Below are experts of layer 6 (counted from 0) of a mixture-of-experts language model. Rows are named router (the router's row for the expert) and show model dimensions 96-143. Each number is 128 + 24 x the weight over its row's rms, rounded and kept within 0 to 255. Numbers have three digits each.
After each expert's rows: "mostly gets" lists some tokens that are sent to it at least half of the time. This comes from a sample of Wikipedia text that the model never trained on.

# expert 30
router:122143139162114161119100113131104129143084147138155093120135161120153144164138150122126117135135143133123158113127102133142134091116114143160132
mostly gets: "′", " re", " con", "″W", " w", "(s"

# expert 31
router:148116157139101101091128122092124132149104145169106074104136144119169157170152123139129118157126129106144160143177110170112121087116142157108132
mostly gets: " p", " st", " con", "-d", " cl", "-s"

# expert 5
router:107124116142142134126118118139095124151103127158129090137114120138138127128169136119142146129137177098124128099133146123100082119120123148080132
mostly gets: " used", " made", " played", " released", " won", " held"

# expert 21
router:114111102140105140168125142074154152155116164134146125151095084092134142159111122138117120156125123112153084118105102110123125122122077145163144
mostly gets: "–", ".\n", ")\n", "_{", "/", "\"\n"

# expert 17
router:093204149147129143141103164152151115169119156146132137140107122136124105125096124176102119149133149113119142131125150123150112096138146150119132
mostly gets: " United", " American", " World", " States", " National", " International"

# expert 1
router:133156090106111138098092168153168132121139126130119132113140107076109115136175113156111128141110126149085134119125139116101094149145100148146149
mostly gets: "ai", "ina", "á", "é", "iro", " Robert"

# expert 29
router:099151129099135132112134146106100085112137168133114136083127126135114160146132129152105083136139162121110156081169148162116101081124138101139151
mostly gets: " The", " the", " its", " his", "The", " a"

# expert 3
router:128161089122145135103153131086147111152153138157150110129112121103120111145155109126084123161138180119122106102114175122090087138143065126128136
mostly gets: "|", "=", " Preceded", " BRA", "born", " ;"

# expert 10
router:132154142161091124125125133133158096145133169143112159132115108113086145150129117123097118135174151098122118124149144145159063111103122135112140
mostly gets: " ", "–", "9"

# expert 28
router:145108120119106120111126126101132103104166130149127090152131100110173151108152148151104131143161115123117104127116138147092110112110115116082136
mostly gets: "š", "č", "z", "uk", "ić", "akh"

# expert 24
router:111152143120102123119155139150139114159140128125115102150105145094147160108135112169126126138151116096148137101178172161124099044123131159095147
mostly gets: " sub", " British", " un", " con", " non", " ex"

# expert 8
router:181154108141132123113138160098112158111065149125147111143121113156155144141163120146129128147156133125136103112109126137157120130179122149087118
mostly gets: " (", " $", "(", " ", " s", "_{"

# expert 20
router:091137094121155141098098162140121144145141151142187136137064141150155122121113154139146124199147140100130090134122117133146133125141127104152121
mostly gets: ".\n\n", "%", " year", " there", "\".", " ===\n"

# expert 9
router:140164116137129139140118119147127128153135182155151151125123084138101099109143131151110116125127116118110121114144146108133143142132130116120165
mostly gets: " York", " England", "ville", "°W", " France", " Canada"

# expert 11
router:135170125153122166088075143147108154093092102121153122137149125094142129145167144138082105150118120189095102139127114177155127106108164093127155
mostly gets: "2", "0", " seven", " ten", "3", "1"

# expert 13
router:111183123130112174122139157127138108114104123123168117119126179093114093139148144133129137160147146098147130121132138149183099096168117158145160
mostly gets: " team", " film", " Party", " series", " School", " family"

# expert 6
router:128138127126123100107055107126097133117127131139163130121135144133125085107197173120077117144151102151105133134160118173180133095127151089113159
mostly gets: " one", " million", "′", " five", " seven", " six"

# expert 12
router:135152134135127157152152142146069125139130121126193123105130171113135143124138144145100121152169128108116139138114159140170128134142104176139162
mostly gets: " Total", " number", " information", " Location", " medal", " development"

# expert 2
router:077113147136122161127097159158120141111163138135119122150147123088129189133120156115098066133128168133083148099099113141119112092131136134132123
mostly gets: "6", "7", "8", "3", "5", "4"

# expert 23
router:142172088192100117098157147087091116169171163147094095116133136149134156126127134168122083146139154119162113095137119144111124108127155097146110
mostly gets: " his", "==", " its", "The", " their", " the"

# expert 14
router:092111146130103123113137145150136122173116140122135124152075116090150111113136165162120084176160137078116147093175118125113123170088125091153160
mostly gets: " was", " is", "\",", " but", " were", " been"

# expert 26
router:154141110154111105084130099102080111145132162151112108121123152084092150116108116167089103128137147097156132118162172124155133089122156109143151
mostly gets: " a", " he", " his", " an", " she", " new"

# expert 25
router:103151117155111173128137176125082119126134136139166135120153166099146154118132112143158133124150141074117123123120110127128115110153124125133163
mostly gets: " album", " life", " development", " population", " death", " history"

# expert 22
router:131113111125124116098085158126057135142117131130145095139125124137145119118159111127135092140124158094120159085129155133090102144129148143077150
mostly gets: " have", " has", " made", " both", " not", " used"